config.toml
num_hidden_layers = 10
hidden_size = 160
n_experts = 256
experts_per_token = 8
d_expert = 32
d_shared_expert = 0
hidden_act = "squared_relu"
moe_layers = [0, 1, 2, 3, 4, 5, 6, 7, 8, 9]
router_score = "softmax"
normalize_top_k = true
routed_scale = 1.0
balance_loss = 0.0149
balance_bias = false
router_logit_norm = 1.5
init_std_router = 0.0211
lr_router = 0.000462
vocab_size = 10482
norm = "rmsnorm"
norm_eps = 1e-06
tie_word_embeddings = false
optimizer = "adam_hyperball"
learning_rate = 0.00453
beta1 = 0.9
batch_tokens = [32768, 65536]
max_seq_len = 512
train_tokens = 510100000
max_steps = 11186
dataset = "wikipedia_en"
Below are experts of layer 5 (counted from 0) of a mixture-of-experts language model. Rows are named router (the router's row for the expert), up (a neuron's input weights, with its number) and show model dimensions 80-159. Each number is 500 + 25 x the weight over its row's rms, rounded and kept within 0 to 999. Numbers have three digits each.
Before each expert's rows: "comes after" lists some tokens at least twice as common just before its tokens as in all text; "gets" lists some tokens that make up at least twice as much of what it gets as of all text. This comes from a sample of Wikipedia text that the model never trained on. Tokens count by the router's weight.

# expert 236
comes after: "′", "of ", "and ", ", ", "number ", "in "
gets: "of ", "other ", "all ", "many ", "some ", "most "
router:474528478486499498472482530446469486478481518443512535499528497493491493481509506502485521553518508512511525500488485447489520478488485460502533491492503469504490514486545491481560486477509479498492447545480469531501520493495503501575485479
up0:484495520517463505496506532483506489486490484517541525482490498490467525527462476487472506496515485493496527512534534465526498533522454504539526520508458483500467499522515505564530498500515504517528476507494498485483491497473541489524467532
up1:503523475504502533510533524494518488473473467484501534496467501514507501466485502470536481469520502499530515507502503487532498478489510541469516555528462481532489526500549487497504524493432550487482492491496498518488498493484504453541537501
up2:501491501479541493496489472504544503495494512514467517539519455509475462439544497520507483506496452521497561486543498526517486471527490520530511454471468482482507504497524470543525541477505514505477494499513498495476516546508534511479532496
up3:505517443490511469483485506522473495482518543504522557514501500497516505481482503495514482551492479508464541516507515483507526533525479530506520470437541480474504461521502523522490530537495490517460472507491498468532524523537496508488479513
up4:537508483526495456507462509499536538474530508493514446490531481468444497469553515531470445512495471499553499492496517507481484484499491554493500502518545505498472494511511529512495511479515473478509524518463506531514533512510538467558578506
up5:456504486483526530458486525460487517492479489473503482513500534507507488514526533489512542528509508530562481462511474483499484503499522492497497526497490521492476527513499486513499492449455453481454538505474543513521451504460532506475514498
up6:473508494476447509524459510485476541528522500511513488442471479539475513513509511531487495487514515528473472485475497519523514522552517497484485501475486499515517464503518470506497479543457500526515494495489499498469498473499452538515498470
up7:503473518566535487526536458486509461493489516474529467539510508529519504526462509482546498492505496522507496477493569493494505477493529543453504525494509510510473522486541552534513494498498516520514484485513486536473539478522501476519515531
up8:520525468470507471489485509544515513556477522505505484489522465468488517518541450485495459510479463514459497527548528503489519473472518487491465515505517495482484481499515489479492484494475513458535500497516479534501485507481498482490515460
up9:473508511533522484471454509518504506476495501493516495450489455503509463462521535528493557524502493467510472475489535501492446510496474500447523490540536520500516516470501503514482497502481492477469451532475533469474521488499545511542491458
up10:490545524491498501461501498498484482479489523496467535503497511478484509509559438503478471523509492476535475479494508497492513445477467507500513495534517504511516457462448507436464478534528520482507519519473488511492519492522526498526485490
up11:472485513507496508542434515478505509514492489504545509518546525502474488529474510517500529497510505498510501510464504484470481535528478500525492482522513516500488532508492519526516522464498519548460491511522482510480474481472522477516464492
up12:520477509502494461524488495451484514452538444506499451454474461515474502462496504514507460535504453506477494523519476503512501508513466506476504460472484524523488462526447531516540488501489481507553469523513448504465490505453479491496495492
up13:500496504530498540501508501539503481487502521489521507505530545489495463465496464498492532524479530482460452500495539488454463520483449466493525502535532472514510546462500504510503513482474568460491509496463501542493474502491487511500508498
up14:478482503506479472478507477507499496516490495526530508522531505509523465523448497474508460468520518521463483493479493505494464506526551457528536503446482497515467506546511470447511464485553484477494469469466488531521480493492490491461474511
up15:478530554534494494474526508513481479480510505486499539490484492465498528440456531485493525489432490500499474485513514528488500491489452549496503513511546502498479545484498499480534493527498507514494475477524536476508494500548475524536496545
up16:494479476475519493492504499545487511483519518506471485509501547502478508483483509511537516504448561492496527498544495475490485493488508489526529461509496568514512485487429509530513499504475511487533505513509506473508466478528492519539463514
up17:488468479453544460458521483538472485476474555492533508514516512518512456492505516529506541518492478468544518500542508478515497465506511524478440497500492439487532518445493493520536540460478491481494497484470511502501467497494509524509504498
up18:484467497456522498526530525454486493520495538512528499465474498478511517477526510498479493505468544500504452501548467483566507519471515529506491522504454506476538493490519504539521482499476479510532533502518513508482523499485447524507489534
up19:504519538479477509465528491518510513530478501483546510483531493501492472469511492466500475484497514566500457517477494509478549461502533526513514536536463453491480520513532516550549480505536488466488555487518505491495488510538480485478513423
up20:501523490524498486469482485538488491503509482496519442514489477482550462512467489549498507559497482524505493518511560475518513510496550520478526480483544460509551477524506539511480515505500508530482478488559511468483516464482483516524517472
up21:517464505500526536521495473492554488497515501481461484515578524519521492525542469520495490483488514471520491468520511463477534488503454487499420476512503480502470517516492479518533498495480498479495491487480454491495475564488494557545559498
up22:470527522532513500459474502500523505529469470495494498553514512527504486503477495503516469516503568479509495484503515509505445498501560456463497497493494478483503531505525509494542541486570475514475503478534485518522507538536505502464488507
up23:518499452520466465500520476502490512513506542497514498533483519493430500498495504518480470495502538552489553460519508485484508507518466532452498495515483480529548476521544518534460504491495492503519475503490537531577491501525484453496467505
up24:499500519529529510482471500468482502446529520504519497464493495485502478507497543527484476549460473517516509495494494555491468498485478484548481462505484510502498543506518457496503507525491470515470517498547494533477492499536491536516495488
up25:463524526480498526486495490499500506457504488494466502503504524522500518475546508471501485498527538536517546461485453488475538473487463470460519465513524512507506488478485496473495527525506480458528507504505493523485466485492531492504560452
up26:519477503444482542486509507467489522550477473484474528520546536529513517524501476485519475495513455487437515491505490475529515445477502495508466538516484499509491505502521458509494466501538499514545552532490495506465463509520555517532491437
up27:443544512487541510486465501531482504541477513489455535483514497493475521530500524462485478506484499483536427526517473504514504512510449497505500532490482503495502516522500471500502502548491501542520521525468484513490504452527475504513484497
up28:500464503497495504482479497549517485514479525515519495495513470433492491479533490522527477507512523526549528508524506487489520518473509481486469480488556461496495565448510458497528524513468526471499506459521483524516513527483481543474487480
up29:491469466512493495526523499487457453498499506499517523503496512511526501539460461510509538493504488474493478527505527536464458500541530520482484530482533491513487474452498532464504509493525455513462486494489554511527457514531508499493463544
up30:523488490483472492505475512472489551482501466481450452511457481508520486497530496542500505515450542495512524503530464490527498520465517516520538473537522532513512497473506519518512536525461497505519498474528489494476542484444453487481506503
up31:499498518518539512519469527500492534492491454491503460480447494515513539458548541524490545493526515514472521490481479471507492504490510512507533482467484526502484506465444495511499485464513484472537484511505489529479501556469509480506503525

# expert 16
comes after: "of ", "to ", "'", "by ", "with ", "from "
gets: "the ", "s ", "his ", "a ", "[", "to "
router:481519432482508530540542537511484474527518480491472526499511510508461492474451485477520491497516491497518511472503480517517503510497492500532536504513510473522514527512515550472525469523507509510492540528503508487500480519513513449534479516
up0:501493462500543503526421484534484497546502467515482508540512448481496482526505502480509525500510477536499550488497518481452521525445449485461519487484516519476499477542500509527452478499513463502485516522510433513518519517484501495531471531
up1:552499494519495475502467498471463531519536445489466512521528487466522446475499516513481508516505486510497515483507459502532527531464466487488512489472512495524513526526459526494468475538490500499465514503551495485509465549499503479486487541
up2:442491483485545503522510542506549484538472530482521519493523539509546522475507534492517493461504494496525500498478491576457495491555534518505499506523478482487535515537502524524544515492540536473488513515516540449481474464511455512526537492
up3:517473491552498470533512474478509487457568522488466518452454448474490502476519511491494483513501518518485463545503436513535516493501519517500520519513472478498487514509477515469445458521459481497529495507499516508525527500465492466506501525
up4:506464503471486491527513477517555495507482446490474452500507481527509514553515482478515566465506517474520525512502493523461452498521541500515470523482477476468474496518477506482529502518512508504498497522522511529468479473475463494533504515
up5:490509472481511494489505509471521489529472518487503494487486496533532537506485512502523522514494477480478524482511477500523459512493520477487535505450538491520456526532546468521454533532522440538504534514498495493477566481496535515544481511
up6:508504501514447500457491482522520539507476508485504469462520477459512527466480496499485490518486515474505501474496470512516479510521512562511492481480495497533472485488509496483526497477490527538535491541534462519466553503513519482518482458
up7:538536481549500481521497495543432475497502486533535510520502482508463481478515541522473493474550461478529548494494488525565525541529537552515500504528532508469503489454497505522524540498494517492527517528491490484525546497495497494484482530
up8:497468522478531516539481518491537508493451500493550537484483493514488464537511506515488564540539502520498498483517512443516549493488464483518498448505489516476481536498506460515509536491467460516464510496453515486525512457441497505468495522
up9:491482470469520538440482522464535532518465496486487485467478500474518526481491482483479493483481490500500476487450473528462472471542497462499449493498535502511515548538530509528523501502525544493481510505525451514481479440471514477498495462
up10:479562509490482504523511527504514523525497500487514525528467444480474515472498512469479495492485496550476515504485495534510500534478541557503504499529506471477457517543516507474522495480493481533465483467493519487480503486497494489507503527
up11:503461494480542454539521487487489513566516497498503506523470523471532534476537526522472499478486502531459478542438485501506505527504437519498526504514521537468515521521516475483482519500513503468461507493472497446532487468445503475528492499
up12:539504464526526466511494537517528495503513532517482509536536511494472527528483512497502486520472518496491543543503487558450509554502468419467459502505477541466491514464498519486444507507508482477475503516471527505541508493477472482477517503
up13:486458460509472497475487430514471542511474508509493497471523507458460533496529492516523450507479512505534498507500493509501504506506517496538476500489443478520514470496457508477521466505519555478538488500550485476490505500540505480494467507
up14:464506481469489524432512518474480510523496520477564483499485497483499444511465503487485471495479486531517502512489484537536490476467536532539521497483477507505490491491528491469534505481470474500516486493537526557478500512445492504491535491
up15:535470501525512527498492450498482509498535484497475463498497513471525468492484472498530491492495560488510511528511546520503473512478517491505510480475492527467509439498485504472496489533477512543520487472536500472488473538471501471504473537
up16:542512530495470525548470497496501495545505462509553495513513543478509510515504490503518481521535496489510535488460523485525486499516532474503488467500452538521518503489463518500493463443516478525478542521478506477506520520516502517539534494
up17:501482494494497517466506488479504452457497474478528494483556493516492478481531470460499508479521515494560460479494475446494510428521485496487499476480469522533498466532457508507481486460497548514462524496504492485454469513483503518516452523
up18:499488508557513498459506471485535481472517526509468463442507496513484498470489487470507478487489490497481489541489473540523464461528500533525486481516445463542532501492450492501485473498485548531537479496544494475446496498490467448504492454
up19:527529501479488519493495501532486498498467461497500462485520467476463475495483536481463507470540484478534442489486537488528511530497449483522495467489479513489494456505505503495495489491530473509499511508490510471489493482508496484462556534
up20:501512535482460469483517511464475483525470522483542510483516476515482489543475496526494494516459481552512474494513556479491513516519460530481487505468509506483494471498516485534527496497472511508483510480508533487501475487496488505516494482
up21:530493458479472515463515489477525493435500507477489484451460495489533440442478472492487472504499492516505535490469524506469493495534478470534481465500514486523499470495486516473468556494496502504496502512518497493513483525524516499518502462
up22:509551520473473496479525518521499544471491494493515476524536501491476528557517467471499490492448492493482442488500548486470491487510487452506480511456557509490490509468490511507537517470505465481519528540446507504506439506563472540480491516
up23:494489487523542493545494520481453504527492447490452518505454499503500519467475541479499522510526518499494489505479475488520493511490478502510531517502467495455504431487511496553458456496516482508538502492508500510489469475503508484508498554
up24:505500496473498482534522495500502497509528538500531510486543536517558510517484508497482494514484492495477514490497484482468533449474563574442508532514542512505493531509518495517492492509503458500542506515519531500474484478473506513508488480
up25:484536506539502499505474502498487487540502517486489522577484500484512471501524501485519498491553485508523539471492485468544517455488493526488482498497409530493525469480492497539511494451510485521483506512489514476484527515492500462514538520
up26:504513482530500477508530499470513528500484534489455496553503471502520503484468464461467466536460531499471509502503472471478456501492519532542480533511460487530466505496491499481520471490485539502545466529490474502491469486475479491486537439
up27:504427492471543506461496453465498537539523504507514516473499509517496450524514464480446485547507534529525504511485462519501477483483504485499513488490529459525485491485462495439488502498486487461485518492534518458486498518523511517526485516
up28:491559504497468506488517483498474514486505477488490561498493488500477536521507457526524528496487495480490492478489556462474530476493448531509489530522503479508526462458498501488507491502473486513521514503461516466493429476513495515489530496
up29:509447485518547488459517464486528517511474484487537526519442493510509496484503495500531518485526510526488509496485496491487513487510490534481487500467514494478477523463523478486448515504492447493460515504461495493516512500513551514555515484
up30:431524516510504514507509481534458530456483536524492518485465492513508519509506517544520507478483501532517487469518462524497491530506533494525530522510527514513489499469524507500499475511482535500493486466446521494524489507513493482465473483
up31:513505456485460502450483453519441461511461499496501502449554466474499494496524524506477465554500507522532477477485485485478499519521537501499515482488501518479477489515519504496537508508471492508470521503510523484522501461516500494485521487

# expert 59
comes after: "by ", "with ", "of ", "and ", "-", "'"
gets: "his ", "her ", "two ", "former ", "s ", "their "
router:501515496501519473496542491486499465492525469488480483475540495542525527524478465492506503504491518516519511484513461505502479450487466463518543536478486462518487509496513533463540516489524457462528530538516470533479537550520527490551470529
up0:486522478516475455528515527475489477519515500498473495549505474494459487483459516512548484507492461492508475564544530458495499544523480486506508495443485475508501482493540472524521480484456487507461494524504504529518502526514493546528488531
up1:474514497509500450500459500510519550533492575511495513475507502497479521483485497538483514501440499488468525486527448501470499534489489462518519503533490494496516524531537509555501524499522504498506460502507501542483463456522537502509468501
up2:493470518486506514523467505512511546504513482497485529528511453500530504507431502539523499464470541476459514483511464532502516485459498501530501524470500457518492458538512488551492457516512515500530466490513455500510496493479528484509532491
up3:512507483486530548504503465488517438531482515482485461451526512527527495504485477484516501539481486432488520493527460477540511546526481489514541494514507471510551486501514493461406521523500491541512502486500496519462491493499477547522475522
up4:466547501484506500516494465454480520483537484494538484493457469492497483501479481501489479512493467519469525486581483501502454455521484489476512502582502538509523499457542523476462472523497435489469514509516528504488508547467551503535515520
up5:533490486542505538487528503481492460482494510504531503527489512460517496498549483505461469473505528506515516506511539497503479518551529456488513460515519479488482496482493509459526523531524501472524514465514510439499514540517530521467481493
up6:486477498499526484449479508495515521532427527491531490488533531457487470461493496509513538497486522519464488499532511526472478488505488509542505516516505510464523547509474529516538539467513540510488516535499491529494486495545463526522453493
up7:492522505479498495505481466504498539486556503504480472469528539468517524564526498525514501494446516490499540487468533478495501466494484518476482515486532529507509495495491480464515531535490453529493479496481550520509474487464480460531494522
up8:522469527531487470507505482477496483520499492477475511522462446436478495501486543538515466512495475519525503477510475519500486499499509497463518520512490523486486516461508495492500461521509467456518542496534533444515492533437521493500496490
up9:478543464474494500491464475475489467496478523506539507522509499474441474511512490556480476519500451506501508513501515468481473492536473468501510508480515515506487477480502493494477519511505449506474518507525507520527510525510515483540464523
up10:491504512540490505502492520491461475479534491483481500479470469533512506468526494483532492524509476460496519514510480496467541494492540494512513480508487474471530530431479507539486530504462461488453476519490510501490499520452478522521489512
up11:480495551497508525476509483522524517499543520517555513438552521514519499529530466453502513513479517527487473499496467473535507489512484470511507500492446482517464530529493538529512466501472512508482488510480489525500496541529450533479494531
up12:519526546496478463512494554492447457450514457494485540502512450533483532477491529481483541545519528531501507492487495477539494510508479495518476475520511553510488526482528509511493543534466520472509431476505497481504494513493516501517480480
up13:525490512510492465490539514507473507500506469494453550460561482482532505464461514445478530496498566450507501505517507534522485537505517494479493524476491500528492497502533487490455551498513547516509491498520454519488465499492490509501486477
up14:493477510475486515485471459505492481481512524479518480500535483521549500484465504507536534505513540534542518497501493514513524467534479533515527438536517515511521504582511474523515502528529534547491483480516528505528518544478465527495487514
up15:496459498512447457496509533494457477508507470506519544510509441522528515465499483481508518550497544498515515539504450524514488487495528464535507490511463501520511494516504502506491500499517458494463502485504492518445506521457508495479512487
up16:483505486508531493473506539509480480467496547505510499514479527501519524512510514502476459529483506497510495524531473471527529502515481487540512475465417462480505508564504481489484515482474516526516445490483509528547505501497531502484475514
up17:524488500489537473481481520504484461491500469473483506511491503552497512514505537476521520520517483501537518509460481454471553486457476551484512465518501492498481485496519497510507497506486452533520507497512508465531521472462500463504459498
up18:510489499520465510517505497490511464482428519506454487481537466510528506550485473508508515509510489490518508490521485500468477503479547518504474485514543525525497512473505478485492569506521477543545508515499516472512541504527537540503526492
up19:493506502502501514461499489481500549477482550511554511464422529492488492450485483521515512502500495535507497526486518508480513470450453490496508510535506487514505508486530492475472499460484511520500482506512479497495469510504521487515518497
up20:469463543510530449492519512529493503540554474501509502536494455465498512496482505467499527490498513474477489505504502527490513479486495447485491530503490496512440498461519506536461497469508466455528521482502447506474503503516528503499538504
up21:489497516526514480513488496505484512529458513476552480524482506442482532480475517521503503496492497497505499549474512559487522449497479525549501490474532529504542525497513501479485508523498497480494496496505516513495496471499473559503510467
up22:531512485484483545493505521472481527437473524502509487476472485529462488496513476479469522495505482521508479541477498464525461484511438506510495508550472472478481495473515521504467517464494484475471472542478457506526518488525485513546490512
up23:487494544466465492501532472490492452463514503503519502519481485526462453493486525485471505469526467517511484486546528475505485462514497480536490508470472487488499542515483519475519473458472517482489525471504492520510512475489494461457503497
up24:500520512485505509527514502506490513452535464497523490476512482495443535506502527465490512450491503474468472497478523479504512495476510505479531520510475482515495510477479492478500473555469504487566500515500533462468505456511484483500508507
up25:528499472523520510520480508529490534519524495490482487482524476458497499477489522481526523498494522456495527492507463494494527539540515531520493484491515517504532489537479503536479488525546511513552479509525521536506468478522546535471505505
up26:480526509474457516487511533470483497494513487483571498502484541505540516453528487491474495522521513487502496497531483531533487455475523484504528491531501487488495477493501509515555470464528431489471488478521514463485522476448516479500521482
up27:476460542531489493506496462497504528509472471507461540480467486443484448517486491529534488474484515477513537499459500493482531504486495522508456541446456473518551466488537517484542485527482532501519519507532523511462478502506513522478501440
up28:497520517517514487515499512543511469528526525483477473515509437511467495470557546459454499465504488512520554484515471468526491515524507509487506523483531501486471495464496504525551509538497506451510475537482496513500526505540498489496501485
up29:495466414512528471469501505496491558520501544504526507457524542527512490496533490463448517536520514486528471510508472460454520458498512546514501498518508461502468454488484535518519502515466511472502472473497497503511482522516535463503493512
up30:449501485479525528503509540484495506534450492482544473512471531537513513497471502527512507512513447466463486483498549511492471497493498492533510472492514516505503519497465489497500523465523487527503473513507527483483496442489524484525490547
up31:537509501542513527468503466494495480495514537486477491512522492490507501537491482452510509526487501510531474513542437497499519461501471516533521528528492495509516502505498510500460480459488514518518498540511482518498442524490483476468532496

# expert 221
comes after: ".", ",", "$", "of ", "and ", "million "
gets: "1 ", "million ", "5 ", "2 ", "000 ", "0 "
router:480514492496501480466500501476504499499490479468495455521495499508465463469525490499509539518533525546540525480499515489471548493506454481468523483475511473504515500501508508547550519509496488534452529534522506503492469505511497490544518539
up0:511526530496494515492509484551459503521516517483515516506480486463495463483482529530496533500516465524527531506487463517517476473550548570504513468495476468456509492536517521503536482494505550543498494496512552494444474512474474490463487509
up1:456539506505491468477492516557503521511538532487505454524502498476504527495514466502473515514451516484521483510530532574485441507511525495501488533525508525471553506507505498531507502528472517497448533498488502536460474491509447501522452513
up2:459485554509507497501540477519465492474483475489533485490503473525506506509492579431525538472486538499494473467471513475441523511484490485555484505500471507528511515493532488502500537517509508491504520512466540525479515486486476470509474517
up3:496462484554529501560507509499510525537519499524477479475534487498504541508565481481511496413501510517482522520542437488485519471525528520499481548469500531484469484468480514522506488503536464482506486514515434533476518517493491479523498532
up4:468470490492456499522494500511518457489470477500470510513525498510504485529507537464521503453501532491546464476465510512452504538461471463470497510423492503475495453479493501489504504464510473509490516508444545501502526507500495473478511523
up5:472527503508516492517500517493514539492506529494526471491515549515486467479553459500518508514495499481504483532501514523525468483480454519497450480540525496459503491499482550507539536440496458537469470514513520514495488490532494467531499532
up6:490479529526495519490516528479446531495481458503544474554508500466501475472507519519511523466527510502490537468461470475509485502495561502490486483493488559481503507523514509532500460511482508522503515479481512495456531559510493544508500512
up7:499465480515548520501462509506472539535469455496482505479555532501480520527528486452518477509487516517501472534476463524519505477521452506544486490468521538511498487486444508509519504541454456505486511522499488505511453496490459495503475493
up8:467513492510525476547493537471502500530497496523495484505487448507516515503531504541496522513523505467514521480547512491509510500468520495474510529477528522453531520488480467525497501501511457463499489486516498518452496489470496506552497465
up9:471509487454468521500560524505506490507534515502502489505514511463471513503514491505489503513507511511526493502475472468522465481511435475465466504473479499470495482519494471535517452489470520510477463513507520471469474522481520455510455522
up10:560480494498455450525508510510453492468530499507541525504483493493464486469484548471469408504510530511506496502526501544503517477518478507524470492501542515497489476523515490526477481528529447538508483461517512500525468511463506507510543468
up11:473436512524531522501525483471517519480483540489539477522489531495492533493499506501515567499484548470493514481496533481492529475466509473504496481513488494514498505505523472538512503534514540496455476483537460495483478518508505499578464537
up12:468478469486523476504482472503516486483478520505521494482517509497466501461490515489516469488482500512537503547564516509447479489511480517542511494474499542519499476458465536535527526482497463519512487503534503554481461492485493476510473446
up13:527524497499501466508442494467445497521540512517519476519477496502504521501516504457519519528480545503518544477502502543499491500462524511487516504496522524461458506489479471517478503496480476501476469505491506520524480526496491504505500510
up14:514531477464461522499512508535516486491490488499484476475549490540464493497472532503469518494516507514533517489532499480502517513536496526490501516537483503539481516510498528510504491515501478531498540464480525422525479494500504474509520481
up15:498505490529495488502448455493472508512505483514555478504547517502458510482517494498493524532483481504529487539481502533485511471499509506558518496489546504510487527507552513512519512566516523508470496493514505516442491448496448565490480525
up16:531508455526501501474534516447501514483539496474493511488513480476452505532482490475498470497495486504480478500500481510519536466525495489541517518450514489509483524518538481497477524509464506543479528505526484552513529518485492523535479496
up17:498480512538470511486471474471486514545505504509502488514473513521492483506517500524521563478521526481468493529505526524519504468502509495544519530511502480445508569496533472466472508521521487492501509542506448516479518459499445546515521539
up18:478486499523459468520505490516511504540501488511535440498520466487462547527521480487477526496536496499470494544463436532510515498478471475493464540507468501531480479515522552507519493508522479500505492527490512510505475460506468480509481517
up19:479525494504497509547495532531530457509489528499512518505529528459516509476460441482496449505505535535546513487461478463515508457467444516474485503518475504512462527505500477503530515441505475488503510524510514497456485522501549506517529505
up20:533499504454489465480499510524434520473503505489466477457484491512533504482501540503521467529484481523477510506479467473506506557496513518443508489489487475507571443508483525527505492499446506510529458500528490508523490482507476508505508522
up21:529490452453470467465444511555492512476483509508516486470515489501525489495548507516470483542513430489497525483519518516482518480544540489462507490525499488529509488491488519470471504507464456496513445481470499488536519482496459480447552485
up22:501532496486513495465516475527465487523508512496553499510506489503521497476535540517465527537492466498509477544511523482478511504499477556528542496488515480497521500507491482508524491460469516484501496462502492505492522504540491496488524485
up23:501514537513476496487501494498449551485508520516550526525546499502526499474538507536514479488495518509508461503513516496491541499500534509528499520546518476472524485476452522500530536503469451487530503518500509520509499504503513540490523516
up24:530506456453486526460517509454508487487487540487498518511517500508480532544500474516541523490500521469523504467515475477489524449485546509454511459552444447499518491497525490493467461517512501490494549473523554507519496513517513493522519521
up25:526528451501501542529477456502502488481553508510464530447535463514488499467524455472510494502526441486516528522471523487489515463536454470467507523529515492531502493514508518508503517536477507497482524512473490467505538449487473476530498518
up26:499498475453501510515522476511502507489475539507523526526477503476541477505482526492518514472499483516497497467523489488500505553477468526486527505487459501509489513478527496513527565494491498479483485502478487564541483481482539463503500527
up27:523468477521471513519478509477491491484523477517471498502453573500500515473526489527450478475471510520540516456548520467486460521498526497488525484493518505522457484505484453533538483518500492473504521506487498431514518463480521532479495482
up28:488538484514482506491465512487509493526474465549474486525524513522470503533513479520505485502513419491479451556490512507477531480484488494487474503522447535500500513536526529502543516516512444509482522530490524449542497512481498505480488456
up29:486517519499516530461516507536495535509487519477458519550470464534492448478496488514562507508486480489493508530520566512500502526527496488493519483488537460489520505543548527486514478495485473513482516531511492511552503497508506450495499497
up30:483486570511486471481492501502540457480536506501552529503468500529477480483508482493454536460511525516510470492543488485492502520506483520483528511504489496455468540512522522553496527508509471506453525523526481496499471531505504481524521492
up31:460476547475519494499519474469494457507454464473488508512497522497507510544487505505519543496502471472476475473470535487499531523484485479547547462456462484472481484443498540494506475472493484507501502515513536483536512527467517515527466521